Weights of a small mixture-of-experts language model, trained from scratch on English Wikipedia.
Experts: 32 tanh GELU neurons an expert, a softmax router, a shared expert of 64 neurons.
Below are experts of layer 3 (counted from 0) of a mixture-of-experts language model. Rows are named router (the router's row for the expert), up (a neuron's input weights, with its number), down (a neuron's output weights, with its number) and show model dimensions 0-191. Each number is 50 + 12 x the weight over its row's rms, rounded and kept within 0 to 99.
After each expert's rows: "comes after" lists some tokens at least twice as common just before its tokens as in all text. This comes from a sample of Wikipedia text that the model never trained on. Tokens count by the router's weight.

# expert 52
router:38 51 50 30 52 66 59 45 44 60 52 72 34 53 48 52 50 44 53 62 52 50 62 72 49 41 71 60 28 62 35 40 36 42 40 48 45 38 56 38 34 64 33 47 34 59 56 63 43 30 32 45 58 51 54 63 71 48 48 48 40 56 54 48 37 60 43 50 49 23 43 48 56 55 52 43 56 80 45 30 28 32 42 58 39 54 62 50 58 39 59 41 44 52 41 79 57 63 47 44 38 47 51 44 48 42 46 49 32 47 61 52 34 55 54 70 40 58 58 47 52 61 40 43 56 51 51 51 45 48 41 59 31 39 52 70 55 42 37 69 54 44 38 36 99 42 38 54 32 31 53 43 55 49 53 76 34 41 25 62 70 49 42 64 43 50 46 57 64 52 40 36 46 50 45 43 61 71 64 19 55 49 57 42 35 59 56 66 17 36 55 46
up0:34 76 49 49 49 58 45 30 30 61 45 85 52 50 38 51 56 61 53 34 61 75 20 60 53 53 64 66 68 55 52 52 49 45 51 34 18 49 49 52 51 44 57 62 56 54 52 49 63 66 64 31 45 36 40 42 71 34 60 50 28 42 55 61 61 48 61 27 46 51 55 72 53 51 31 65 48 48 65 45 45 37 51 50 32 55 65 65 63 44 51 49 51 70 47 46 59 66 75 44 46 72 54 49 37 47 36 72 34 55 67 55 40 61 67 47 56 69 64 42 53 50 30 45 41 47 55 16 41 40 56 67 38 60 61 53 48 68 42 63 41 35 44 43 52 39 39 53 51 43 59 37 77 74 42 61 47 43 50 50 51 61 45 49 63 67 68 48 62 47 38 56 44 51 44 46 32 36 47 31 51 62 67 67 43 46 59 50 40 46 46 59
down0:64 78 42 40 66 68 63 47 47 44 45 37 40 38 28 75 44 61 44 35 55 21 51 45 57 61 42 65 40 41 49 55 57 50 42 68 60 52 63 63 64 56 43 76 42 60 74 45 38 61 48 34 50 44 51 44 26 47 62 56 47 35 39 67 33 48 45 69 53 67 56 49 52 55 54 51 54 35 62 74 56 38 54 32 56 29 63 58 58 63 60 59 50 56 61 53 50 45 66 54 46 42 63 60 70 49 64 72 39 51 53 54 58 48 35 49 50 49 50 52 56 47 77 73 55 40 47 64 44 47 37 25 62 39 57 65 55 51 39 43 62 49 69 44 54 60 63 43 44 29 30 40 36 26 61 37 32 40 42 39 48 44 44 40 51 37 31 57 37 51 80 41 57 69 60 50 48 44 68 47 44 32 43 36 39 50 28 53 54 53 56 24
comes after: " K", " H", " Ch", " S", "h", " Sh"

# expert 51
router:64 42 44 32 47 72 36 42 33 67 38 61 62 62 51 35 48 53 52 66 43 46 55 43 56 51 48 64 41 52 44 39 61 50 51 74 52 51 61 56 55 52 61 31 55 42 43 52 40 34 55 59 52 44 38 83 45 46 70 56 53 44 56 36 28 65 45 43 70 45 40 49 58 54 53 57 61 78 60 35 39 40 62 57 21 54 52 42 38 54 73 29 70 65 45 62 40 54 52 33 64 42 50 63 48 54 62 52 28 55 54 44 29 48 53 66 58 61 61 46 40 47 75 37 59 62 68 57 33 39 59 59 64 51 38 59 43 56 50 79 47 52 43 36 50 28 45 48 59 50 67 49 25 57 30 56 42 36 44 49 49 39 32 46 53 42 58 50 81 37 42 18 71 24 53 47 59 34 42 60 49 39 39 55 58 64 57 53 31 43 45 52
up0:60 60 28 65 38 81 47 51 38 49 52 36 50 51 61 36 31 54 51 63 52 38 31 57 63 50 28 55 39 45 41 57 62 57 50 53 73 43 47 27 37 46 33 42 41 67 66 62 32 80 67 57 34 52 44 43 51 49 61 57 48 44 49 39 58 46 52 20 68 59 54 44 43 35 40 61 45 33 43 67 54 44 55 66 65 69 35 44 51 52 60 45 44 60 69 73 56 42 64 49 53 41 42 60 49 38 45 60 65 47 54 46 61 38 56 46 58 54 82 70 41 46 59 30 49 68 73 23 46 51 42 47 44 43 46 51 52 72 55 54 56 40 58 62 44 71 66 34 50 63 55 62 59 37 48 71 58 59 51 61 58 44 33 59 35 57 49 36 33 50 33 26 48 46 57 67 43 55 49 69 43 43 40 78 47 51 50 72 41 44 28 51
down0:18 36 56 53 58 39 60 40 65 48 36 60 59 58 57 46 49 55 65 55 38 58 58 67 33 61 66 44 39 63 55 52 57 41 53 50 51 34 58 76 44 46 41 58 28 38 42 36 43 68 33 55 44 39 65 49 45 34 43 41 67 55 37 60 42 67 43 68 70 29 49 68 66 53 65 58 32 44 44 41 43 46 59 31 46 44 45 62 61 54 70 39 34 35 40 47 53 76 59 45 50 46 46 42 52 63 39 54 45 57 52 51 39 59 83 42 55 51 33 39 45 41 40 31 48 40 34 56 36 54 41 43 37 46 72 33 46 50 57 49 43 61 48 26 50 63 64 54 32 44 29 45 51 54 56 43 44 61 38 68 64 69 79 46 60 51 83 49 44 35 57 59 65 47 70 42 60 39 43 74 52 39 64 47 43 64 64 44 52 41 65 26
comes after: " K", " H", " T", " Y", " B", " Br"

# expert 21
router:45 49 38 66 39 63 56 79 48 58 45 47 56 33 46 48 64 40 45 35 39 44 40 56 54 45 65 29 42 34 52 51 58 23 35 46 49 59 52 38 58 42 57 66 36 63 47 62 36 64 46 40 55 61 71 53 49 43 42 58 46 51 46 54 41 50 54 56 27 65 76 43 54 49 36 80 63 49 75 57 45 43 62 67 69 44 73 60 22 32 29 60 50 50 57 47 36 53 37 61 41 45 32 60 59 54 47 42 56 45 43 59 47 50 52 36 62 53 34 53 43 50 48 37 37 41 64 37 55 38 63 40 64 73 64 64 45 56 41 38 36 69 43 83 38 54 53 39 31 68 41 47 59 47 61 26 55 47 36 38 23 50 37 50 57 41 50 49 78 34 65 44 50 43 66 44 47 58 74 45 64 44 38 58 61 43 29 33 57 56 54 52
up3:62 56 58 59 63 57 39 42 49 48 61 50 64 57 79 47 52 58 59 57 65 45 28 64 41 50 55 49 57 75 53 49 51 69 65 72 16 34 54 51 41 43 54 36 56 64 60 59 41 44 47 58 51 46 70 47 63 26 57 50 59 68 41 48 62 28 68 26 60 34 58 41 50 68 54 39 57 39 60 51 43 51 48 44 66 29 45 61 59 51 37 23 56 48 55 42 40 40 48 48 49 60 32 67 43 50 37 55 35 25 62 43 38 73 50 37 56 58 55 47 52 51 48 38 42 37 32 58 51 61 51 54 40 67 52 26 65 55 60 68 50 74 46 48 44 46 52 54 63 46 58 54 52 41 43 42 49 47 36 46 57 44 62 70 53 67 65 90 37 41 44 44 45 57 34 06 41 54 56 39 35 49 68 58 35 54 54 52 62 44 61 46
down3:55 32 28 51 38 34 31 47 48 45 53 63 58 49 66 51 66 29 27 60 39 56 51 58 39 52 59 50 56 51 60 54 36 46 59 27 61 38 38 50 35 41 53 36 58 31 59 39 79 29 33 31 79 54 52 67 43 58 37 64 39 63 46 43 49 59 62 57 38 48 42 41 43 43 65 59 67 43 47 43 42 55 54 64 36 64 60 40 56 59 57 37 28 71 56 62 44 48 46 54 53 68 49 39 50 58 32 72 45 28 46 34 42 55 38 66 65 37 66 18 41 37 75 54 50 45 65 53 57 49 64 45 33 48 74 54 48 48 34 63 48 30 56 47 38 50 40 54 62 52 36 32 46 45 70 54 46 43 34 59 48 57 48 46 20 41 48 50 58 45 52 59 51 68 42 50 67 40 53 33 52 55 66 41 42 62 22 42 45 70 55 58
comes after: " the", " a", " The", "'s", " his", "The"

# expert 126
router:49 60 65 56 57 41 52 67 41 67 64 58 49 44 42 41 46 64 40 48 47 52 34 51 71 57 46 28 38 55 51 35 31 64 45 38 43 68 36 53 50 77 59 43 66 54 24 47 32 43 58 56 55 47 51 60 43 46 35 57 59 44 55 60 52 46 62 52 32 70 47 43 43 52 66 46 41 41 47 49 49 60 51 21 47 65 73 69 53 56 33 61 55 39 70 19 50 49 53 62 37 58 59 48 47 37 64 55 45 57 54 53 29 48 38 53 30 66 44 53 46 67 49 43 67 87 71 62 54 61 48 61 30 54 41 35 51 71 37 24 31 47 61 45 54 63 63 39 46 31 68 34 80 56 63 25 42 36 55 65 62 49 44 40 52 57 43 65 55 37 59 45 42 32 58 46 45 33 53 65 40 39 50 58 55 39 45 54 58 57 63 37
up0:47 47 38 50 50 48 38 67 62 51 42 55 49 33 47 53 51 72 59 68 45 59 48 48 57 34 52 51 48 46 24 49 22 45 22 45 34 40 63 56 57 60 46 48 44 52 65 43 16 51 66 58 70 32 60 64 57 56 24 54 62 33 45 48 64 25 54 32 43 82 66 61 21 48 56 55 51 37 57 70 41 59 57 45 38 59 51 69 57 68 50 63 74 53 53 43 73 54 48 51 46 78 40 56 46 67 45 77 39 45 42 37 52 43 69 48 63 55 49 35 66 58 54 44 36 52 60 32 40 45 55 39 51 57 48 46 49 67 35 46 47 38 55 35 46 54 60 53 56 33 50 45 59 32 43 46 37 41 63 40 55 65 48 43 28 40 59 31 50 47 57 68 51 71 54 51 45 27 56 69 49 49 35 45 42 47 62 61 37 51 74 56
down0:61 46 62 46 51 62 65 48 25 61 45 54 55 65 43 30 36 45 48 47 36 62 56 61 52 58 08 71 47 59 50 66 62 54 52 53 43 52 28 60 68 64 58 51 43 36 55 47 54 40 47 59 72 37 57 51 57 34 74 61 49 40 58 42 59 48 46 73 54 66 62 52 39 50 62 47 41 41 42 57 44 54 49 46 71 43 45 44 61 60 64 49 48 53 45 63 45 31 55 49 64 51 58 29 54 40 42 70 29 47 44 65 46 32 49 49 44 47 65 55 33 30 56 36 42 56 41 51 50 35 59 51 33 42 28 37 59 44 66 37 37 60 53 27 64 44 45 64 59 39 44 64 55 63 29 56 45 52 64 22 75 50 47 38 32 52 47 39 66 43 68 23 49 78 43 65 40 60 49 74 49 59 44 70 61 34 60 64 45 33 61 48
comes after: " ", " of", " with", " for", " as", " in"

# expert 122
router:52 65 34 72 54 51 45 49 51 50 57 40 57 66 61 37 33 54 43 37 57 53 32 55 45 53 44 43 44 35 66 43 48 51 39 32 48 57 61 36 44 38 45 42 51 56 35 23 42 46 60 47 72 52 65 49 41 35 43 46 55 47 32 50 58 57 65 56 24 61 55 40 36 43 56 50 45 51 55 43 61 65 53 45 60 69 62 53 47 38 28 59 40 35 47 35 63 56 45 71 46 49 50 59 61 50 69 51 46 43 61 50 56 39 54 55 40 58 41 50 31 60 53 48 45 65 56 66 46 43 69 69 61 43 57 57 28 64 57 39 39 43 39 44 52 84 68 58 57 52 66 68 52 72 53 43 47 44 72 25 70 31 68 63 81 41 41 72 69 50 71 45 54 22 65 49 66 62 46 43 48 57 81 74 44 30 43 45 60 62 57 49
up0:58 56 59 64 43 69 54 72 64 52 58 50 54 67 67 46 52 44 60 57 61 65 46 74 58 47 65 55 64 47 39 71 72 34 35 42 54 74 42 58 50 48 43 56 67 62 50 35 58 49 58 65 55 33 49 71 48 49 41 54 65 50 48 59 46 52 59 50 66 58 70 51 33 57 42 51 56 64 51 51 51 58 76 65 49 53 40 44 44 43 46 51 37 75 45 57 37 28 54 52 44 70 45 55 74 62 52 79 61 41 41 23 45 32 59 31 51 25 53 53 37 48 38 48 60 39 58 62 24 58 59 41 51 62 47 36 39 53 30 46 38 61 42 71 39 37 51 50 58 40 63 58 61 37 51 48 35 67 48 56 23 56 58 50 55 22 60 39 42 41 49 68 52 68 38 57 55 63 44 53 22 37 35 72 73 40 51 48 44 35 63 52
down0:38 39 40 49 57 48 61 45 37 49 40 44 49 48 41 50 35 42 43 69 52 40 53 43 52 45 63 33 40 58 49 57 39 64 50 76 42 43 51 63 48 55 57 33 59 36 53 70 32 38 50 48 41 53 48 39 55 64 40 49 45 57 53 49 70 44 17 39 49 53 55 68 58 33 69 53 59 20 29 55 46 57 44 54 38 47 56 48 62 63 45 71 50 37 42 42 46 46 45 50 36 47 68 72 30 30 50 07 52 45 22 47 55 69 26 54 52 43 37 48 53 48 74 65 56 63 48 63 75 41 34 43 52 52 65 47 47 73 58 65 36 48 62 42 43 43 47 57 56 58 57 71 35 49 24 40 71 53 52 63 71 51 51 50 47 77 67 66 41 38 34 44 50 45 47 38 63 56 71 41 49 45 56 44 54 57 37 64 27 49 39 46
comes after: " a", " the", " is", " was", " as", " an"

# expert 25
router:35 64 59 51 35 57 54 71 42 71 49 53 52 34 55 57 26 65 43 35 69 47 36 42 56 64 52 50 62 42 47 29 52 34 36 36 51 66 48 39 39 65 53 36 63 67 50 48 61 50 55 44 68 71 65 57 61 54 44 47 52 35 63 64 49 61 50 60 32 61 41 52 42 52 78 35 50 33 50 38 64 61 72 35 28 69 61 73 58 59 44 50 49 42 69 46 33 49 51 43 52 55 75 62 59 70 73 57 44 47 53 74 41 40 45 43 36 63 56 51 57 47 43 33 62 68 81 63 64 66 51 52 34 44 34 49 57 57 41 40 50 40 56 61 69 37 73 47 57 44 51 43 62 61 53 41 47 37 62 57 64 44 45 49 63 64 54 77 76 39 48 39 32 41 44 54 48 42 61 75 56 42 60 64 59 44 50 65 46 63 50 48
up0:64 75 50 40 36 47 59 55 38 56 61 96 53 37 34 34 36 45 59 39 53 46 56 44 61 39 43 57 38 63 53 61 46 25 56 61 36 58 54 56 33 50 47 59 48 48 41 44 29 61 59 67 61 42 62 45 36 39 69 60 50 67 47 54 68 53 30 28 53 62 25 60 67 48 54 60 50 45 46 44 46 71 53 39 62 47 21 60 43 40 58 45 64 52 35 43 61 48 63 62 68 35 49 42 56 30 58 73 35 28 42 59 26 47 43 67 51 50 54 48 50 56 39 50 69 56 62 50 48 32 49 69 54 71 50 49 39 32 40 22 62 23 51 63 50 48 47 59 47 62 72 63 52 46 47 68 62 58 68 50 41 59 44 45 59 32 53 47 47 64 44 51 44 47 43 35 59 55 62 63 32 41 50 59 40 45 55 59 47 54 50 20
down0:63 45 46 46 63 65 47 56 55 54 51 40 33 59 50 48 56 55 29 43 48 58 71 57 56 59 42 28 51 57 62 31 59 62 45 34 51 45 45 51 40 47 68 54 67 49 41 75 46 32 52 39 64 47 66 51 43 48 42 37 53 42 44 25 61 52 69 36 48 47 72 48 43 42 25 43 36 50 44 50 37 45 62 34 61 43 35 36 43 36 79 52 57 38 50 48 34 41 35 68 59 46 46 70 45 46 40 55 39 84 64 36 37 55 56 55 48 47 60 81 63 45 63 59 24 65 56 63 57 48 63 37 61 48 28 70 44 36 60 50 46 55 43 33 65 44 32 44 80 57 44 41 69 50 42 51 63 52 42 54 47 39 67 42 55 66 53 48 45 20 49 36 69 40 60 54 68 44 47 46 54 59 77 63 60 60 47 46 50 38 33 68
comes after: " with", " of", " for", " to", " a", " at"

# expert 83
router:38 49 45 57 37 44 39 43 55 37 59 54 54 61 45 48 64 48 59 57 47 48 45 55 53 37 51 44 42 61 50 52 49 49 43 45 44 63 63 37 56 48 68 67 54 38 61 45 54 52 39 49 54 45 56 53 37 26 31 27 70 46 65 39 51 43 46 54 36 50 39 69 48 52 34 54 58 44 62 24 48 36 55 61 60 31 52 41 39 59 51 61 59 71 16 69 70 66 60 59 52 62 54 22 54 40 61 39 49 38 41 53 58 47 40 53 44 41 65 53 62 36 41 50 69 53 71 36 33 34 54 52 50 79 39 61 59 66 60 35 43 49 36 78 31 41 50 56 61 41 72 63 64 50 56 89 76 44 47 49 25 62 61 64 48 37 41 40 33 46 48 58 37 55 23 45 49 44 53 59 20 53 51 46 58 46 67 42 48 75 42 54
up1:85 33 46 60 41 50 45 50 62 34 49 50 67 55 43 41 60 47 50 44 67 45 38 63 37 39 63 54 25 86 58 37 57 53 61 44 44 79 34 34 39 52 50 33 53 57 41 53 30 53 42 68 42 51 44 46 51 47 21 57 72 37 52 38 61 50 59 42 42 65 36 45 44 39 53 39 44 33 43 44 55 67 47 59 52 79 38 53 61 49 53 51 40 42 47 53 41 48 56 74 54 46 34 41 47 42 60 41 33 45 56 68 36 60 48 60 52 31 39 39 40 60 59 62 69 41 53 55 28 54 33 53 35 68 46 54 39 34 60 41 33 36 48 36 52 45 44 41 41 39 68 63 45 54 56 55 44 55 44 40 61 47 28 73 44 60 57 45 43 48 18 51 79 30 50 49 43 53 57 52 34 45 58 29 40 37 50 32 26 45 40 61
down1:28 48 55 75 60 47 45 42 60 38 34 45 66 39 49 73 57 37 39 48 39 56 52 57 53 46 78 55 30 24 54 36 51 43 57 55 48 27 51 44 66 42 54 70 43 45 61 67 35 52 51 36 45 46 53 58 37 52 63 22 54 62 73 51 44 41 50 49 52 43 50 60 47 71 43 41 30 48 69 42 46 63 49 79 56 72 51 48 38 43 36 52 61 67 62 37 50 27 34 49 38 65 52 37 60 37 39 47 83 50 59 41 49 53 47 43 52 55 31 63 59 30 64 53 48 39 37 51 24 52 52 40 51 50 46 57 41 73 55 62 78 47 35 48 54 71 56 49 55 44 60 49 65 60 41 69 50 74 54 49 46 42 55 57 67 34 44 45 56 51 62 66 51 51 40 68 47 55 41 42 53 56 52 31 36 75 55 75 72 56 44 54
comes after: "0", "1", "2", ")", "3", "4"

# expert 39
router:38 41 63 36 56 45 72 55 43 57 43 41 45 56 61 15 46 54 47 24 51 49 36 59 55 47 53 80 32 54 54 38 50 44 43 24 44 41 60 50 47 64 57 49 57 47 42 40 63 34 48 42 13 60 39 55 40 30 56 46 52 37 55 54 75 67 36 46 53 61 57 64 54 65 62 56 58 61 40 45 40 38 40 48 29 57 54 63 56 41 54 66 74 50 75 33 46 61 71 40 47 39 46 36 56 45 60 47 49 45 72 59 38 43 48 49 42 78 60 54 29 54 35 60 48 32 62 46 52 52 38 55 70 43 51 57 78 48 49 38 61 45 61 41 56 38 48 59 48 24 51 60 45 64 35 49 48 50 40 36 47 47 20 58 47 55 60 43 45 32 76 73 54 49 51 37 46 42 33 51 63 33 64 40 53 49 68 39 71 46 59 58
up0:50 48 28 61 53 32 34 55 29 20 47 44 64 63 58 32 44 42 40 32 50 45 51 35 42 19 31 37 45 58 46 37 60 47 39 52 53 49 41 36 31 49 43 71 88 43 47 48 53 30 36 35 53 51 48 50 42 55 66 36 60 52 42 67 50 52 50 36 64 50 64 59 25 65 46 37 52 44 51 60 46 56 51 39 60 50 53 63 45 47 45 41 58 61 55 53 52 44 74 71 76 54 55 64 47 56 65 82 53 41 41 39 46 35 57 56 39 58 42 41 39 50 35 52 52 37 90 26 43 46 40 60 77 51 49 35 53 73 37 41 52 43 52 54 42 28 48 47 50 48 48 63 61 41 54 45 47 62 34 36 53 42 47 63 48 40 30 58 41 44 64 32 27 66 46 56 26 50 57 57 49 36 48 56 40 47 56 55 55 52 41 35
down0:49 56 38 37 40 59 32 32 41 61 66 49 58 51 47 52 66 37 52 66 51 50 45 41 28 48 52 73 47 57 51 33 56 50 46 68 66 53 66 71 48 75 52 50 49 47 59 59 51 76 60 58 61 56 43 28 66 41 61 53 53 53 34 36 45 64 30 60 44 62 08 46 58 54 44 51 69 48 52 49 47 57 53 70 54 54 57 72 33 33 57 40 63 35 36 56 29 48 37 27 33 56 59 41 66 59 54 51 52 56 56 57 45 39 57 50 35 23 56 57 43 37 50 43 32 36 44 47 42 55 38 53 57 42 38 45 29 64 60 53 48 34 57 40 38 47 50 55 44 74 56 43 38 64 13 63 44 35 38 51 47 64 36 44 56 45 56 21 46 51 44 67 66 57 41 36 64 55 52 38 70 26 60 52 34 41 59 54 63 51 35 42
comes after: " d", " D", " r", " R", " f", " s"

# expert 98
router:41 52 34 60 50 56 54 69 32 67 30 39 27 37 49 61 62 51 49 54 46 44 44 33 41 42 45 32 63 35 55 64 63 43 39 35 64 67 35 22 68 47 67 61 44 51 68 65 63 44 59 53 49 53 62 55 64 65 67 59 41 57 44 46 46 46 58 57 53 60 73 47 53 45 28 75 49 59 72 56 73 30 69 47 65 51 56 59 51 46 34 57 43 32 54 47 45 61 33 39 51 44 55 52 30 51 36 56 79 51 60 62 54 42 43 48 60 56 54 58 54 48 60 48 52 41 50 41 48 40 33 37 71 38 49 49 58 42 43 34 48 72 42 71 52 35 53 31 37 69 31 51 48 48 49 34 43 59 51 44 31 67 44 53 56 56 50 45 69 22 78 46 53 41 53 36 39 54 82 48 60 47 31 56 59 53 25 48 43 58 73 43
up3:60 39 38 45 57 55 74 42 43 62 46 45 62 47 29 49 69 38 48 61 54 67 55 39 40 72 54 49 44 48 31 43 42 50 74 30 53 44 56 36 66 48 52 62 58 45 42 44 33 26 51 30 49 44 35 62 40 15 41 62 31 33 76 57 67 58 50 41 63 51 55 40 53 49 44 54 33 43 50 54 39 36 48 61 68 45 48 78 67 59 68 27 44 64 71 36 41 44 54 55 61 72 41 74 39 58 45 53 52 71 58 51 64 43 49 35 61 50 49 57 49 39 28 35 43 41 49 43 53 65 54 68 58 41 50 26 43 50 53 23 70 64 49 57 48 36 31 64 49 54 54 50 35 49 50 64 70 37 62 67 22 51 55 51 69 56 46 50 60 48 52 49 22 42 54 34 38 61 41 58 48 55 42 52 39 52 64 65 55 53 49 49
down3:46 53 34 36 24 35 48 66 53 35 44 45 59 57 50 43 50 48 45 57 74 57 55 51 52 70 43 36 53 34 57 53 60 66 56 55 44 73 70 47 33 58 74 36 54 43 46 48 44 65 43 65 70 58 73 28 67 73 57 41 50 53 51 57 60 50 55 59 47 45 54 37 54 46 63 81 66 42 69 36 63 56 37 38 51 47 43 78 41 47 22 63 55 53 50 48 43 49 27 66 48 35 31 23 39 40 52 42 64 37 43 42 30 49 62 62 38 71 69 46 47 43 78 45 51 68 50 53 27 43 33 42 55 52 53 59 61 65 60 59 54 40 40 47 51 51 57 45 38 55 54 60 45 35 60 48 27 62 59 38 40 52 51 61 56 37 55 50 47 48 73 62 52 71 39 24 47 50 55 72 64 44 58 39 45 53 47 25 43 63 51 45
comes after: " the", " his", " The", "'s", " this", "The"

# expert 111
router:45 37 56 48 67 66 54 58 52 43 59 53 92 57 45 60 51 58 51 66 45 43 31 70 51 57 67 44 56 65 54 57 63 48 47 18 40 59 65 52 45 55 75 56 56 34 48 74 46 55 42 52 62 38 35 46 42 58 52 67 58 64 59 62 59 21 58 59 41 33 57 49 33 43 57 45 63 70 45 44 40 52 54 68 48 42 53 41 56 60 44 55 56 60 53 51 30 51 41 61 57 52 52 26 53 87 50 60 71 56 47 44 44 39 68 43 51 55 29 46 66 57 50 41 37 37 51 50 34 55 53 52 49 66 48 30 69 49 40 57 43 56 64 51 55 49 43 65 39 37 44 51 26 47 60 64 68 25 53 41 36 39 48 42 47 48 53 59 36 79 63 52 38 66 40 60 57 46 34 56 46 53 55 63 43 43 70 34 50 76 21 37
up1:53 49 60 32 63 47 50 32 51 36 31 38 62 43 40 47 23 54 55 55 33 55 73 59 56 65 58 40 50 48 35 67 49 37 36 52 48 41 55 47 36 54 37 55 35 63 32 53 55 57 35 54 33 28 55 39 65 26 45 32 51 48 49 58 51 40 44 39 39 52 87 53 29 18 47 39 37 86 61 52 39 50 64 42 65 45 29 58 42 52 51 48 52 70 50 73 55 38 51 38 30 51 42 38 61 36 54 63 44 40 28 29 53 21 62 55 45 52 42 49 68 34 31 54 38 33 44 44 42 47 46 55 54 59 50 49 27 61 64 36 51 46 67 50 35 61 57 50 54 50 55 42 49 43 47 27 60 54 50 58 57 51 44 62 52 33 46 48 56 45 35 58 61 65 48 56 42 48 60 59 31 47 42 71 31 47 54 25 56 52 27 40
down1:45 50 49 64 45 29 42 47 51 52 78 51 55 55 53 61 48 45 54 41 60 49 43 61 51 65 44 34 37 59 52 50 52 33 70 37 28 33 45 58 67 43 48 52 62 47 30 47 50 35 58 73 34 56 41 34 56 49 51 64 63 55 54 43 43 41 63 45 26 53 36 30 44 53 46 45 46 71 33 44 38 49 49 43 62 44 45 57 49 55 46 54 27 52 67 54 49 38 41 30 53 21 48 62 45 44 35 30 36 39 41 48 77 45 29 54 53 33 52 55 27 60 33 45 63 47 26 56 56 41 61 46 59 32 41 55 43 50 55 41 36 46 40 42 66 10 46 44 36 43 32 48 56 70 40 60 66 50 61 41 54 46 54 34 65 65 50 57 77 67 42 52 78 74 60 62 38 46 41 72 48 41 64 66 68 46 46 34 44 53 38 42
comes after: " |", " ", ";", "0", " —", "6"

# expert 110
router:34 39 45 54 38 44 62 32 48 47 72 49 82 54 36 37 60 63 52 65 33 45 46 64 45 48 74 30 46 51 46 53 49 59 50 42 52 60 54 37 66 33 60 56 55 48 64 66 48 48 47 56 25 35 37 27 50 55 52 68 68 44 51 65 75 39 40 57 45 34 37 44 57 42 34 38 55 49 53 48 41 54 65 46 56 49 69 49 70 48 43 48 62 47 46 35 33 50 46 57 60 44 43 60 57 78 46 59 67 54 36 41 54 40 52 32 49 62 35 27 63 58 54 46 52 25 37 44 47 45 51 56 53 52 49 41 41 46 30 60 49 64 45 39 52 35 50 67 37 56 45 56 20 62 40 64 60 50 36 28 48 46 56 42 54 48 59 55 56 61 47 66 40 52 41 61 58 49 31 59 59 69 66 34 50 70 57 35 86 59 14 26
up0:44 47 53 38 45 53 48 50 55 42 45 66 43 51 54 36 55 43 21 54 60 58 35 33 46 30 45 43 36 42 62 49 31 64 36 53 38 51 40 34 51 54 55 44 38 70 75 67 48 40 30 34 39 54 49 50 55 56 61 36 47 41 50 40 67 56 50 43 42 74 47 69 36 57 46 62 39 55 76 55 68 46 52 19 50 58 40 55 29 37 30 38 54 53 46 33 48 42 26 39 36 46 49 40 49 48 63 41 36 34 49 41 37 38 68 55 29 58 47 52 60 44 52 43 55 56 57 48 37 58 72 23 76 66 75 50 70 51 46 40 64 49 55 60 46 53 31 44 63 51 49 44 63 66 72 53 37 51 45 44 42 32 59 49 48 49 37 24 42 45 37 63 69 35 39 44 35 63 51 52 55 40 54 24 40 18 40 59 44 67 62 57
down0:49 42 66 55 47 50 57 48 43 61 42 65 37 71 44 42 35 36 70 46 74 41 41 53 56 58 29 61 56 39 45 49 44 51 58 72 45 26 60 67 56 62 57 57 45 56 45 51 61 68 46 35 54 50 68 46 77 67 31 51 46 53 56 77 30 60 51 50 60 43 25 33 60 29 46 42 56 42 47 44 59 70 48 35 50 29 64 57 49 70 54 26 54 44 47 43 45 52 63 48 47 51 55 62 45 55 36 53 41 62 31 38 52 46 60 67 57 59 56 51 54 30 74 48 13 36 45 32 47 48 48 58 65 62 77 56 42 39 59 50 60 51 43 56 43 23 58 45 59 50 52 67 45 47 49 53 60 39 44 56 52 67 41 51 50 65 47 72 46 50 47 37 80 65 57 53 72 56 51 47 48 30 30 71 49 50 36 72 30 50 48 65
comes after: " |", " ", "0", "%", " %", " —"

# expert 14
router:51 71 40 58 56 11 46 64 48 43 49 78 47 38 38 37 65 43 43 50 36 64 67 64 58 58 33 53 62 46 86 43 60 53 38 63 63 46 55 33 55 52 39 48 42 40 49 58 53 61 65 37 50 60 71 56 52 38 56 36 48 61 43 45 62 58 47 43 32 50 39 48 44 42 46 46 50 39 54 51 56 52 47 56 68 52 69 52 50 19 21 47 17 43 79 56 57 47 62 48 53 51 47 55 65 57 44 51 64 57 45 43 53 42 61 46 57 59 59 60 57 53 29 54 16 54 42 50 60 42 46 52 60 63 59 63 38 40 52 40 46 66 45 68 35 20 49 50 46 60 52 50 29 59 65 41 44 50 52 30 34 58 36 39 51 37 55 37 64 50 77 63 65 31 50 47 55 53 43 42 58 50 33 60 72 60 22 55 49 55 37 40
up5:66 57 34 55 55 43 75 55 48 48 49 76 37 56 00 63 41 60 64 56 55 58 52 53 40 47 42 52 63 52 61 43 69 51 34 56 51 65 35 51 52 38 63 52 37 51 48 59 35 50 25 59 57 50 68 71 42 69 49 42 58 56 52 47 28 61 46 64 49 62 45 72 31 36 43 59 37 40 57 70 51 74 27 52 60 52 54 44 66 47 36 55 32 48 42 57 47 33 61 68 36 42 45 37 43 49 47 72 53 57 68 48 49 34 63 47 50 57 60 39 35 49 64 42 61 64 59 64 41 57 49 46 36 56 36 54 54 50 56 45 39 17 46 56 34 66 58 20 58 60 43 47 35 26 51 61 36 56 43 52 54 67 49 44 58 30 45 38 44 34 32 54 58 62 32 44 45 52 42 41 54 53 34 59 41 61 41 33 62 60 68 51
down5:47 57 45 64 56 57 29 52 58 48 21 27 54 52 67 43 54 46 55 31 44 39 74 57 37 52 50 36 54 39 45 53 42 27 51 74 41 46 64 52 75 51 50 57 47 68 70 55 39 30 75 38 22 40 52 37 66 29 31 63 58 61 58 35 58 48 54 50 66 74 65 39 39 68 45 49 54 58 60 52 41 60 51 52 33 48 35 52 21 53 34 51 64 40 42 50 53 55 41 50 28 37 43 51 57 37 45 18 47 48 73 36 59 42 60 80 38 41 59 53 44 57 46 63 38 49 66 45 58 55 52 48 53 66 54 53 43 51 42 63 56 50 66 61 72 53 63 56 43 74 44 66 33 47 56 35 70 55 44 41 45 36 36 46 53 62 47 60 64 75 42 62 54 59 47 58 52 49 54 54 48 48 40 43 37 61 46 29 44 45 28 44
comes after: "-", " a", "\n\n", ":", " an", " The"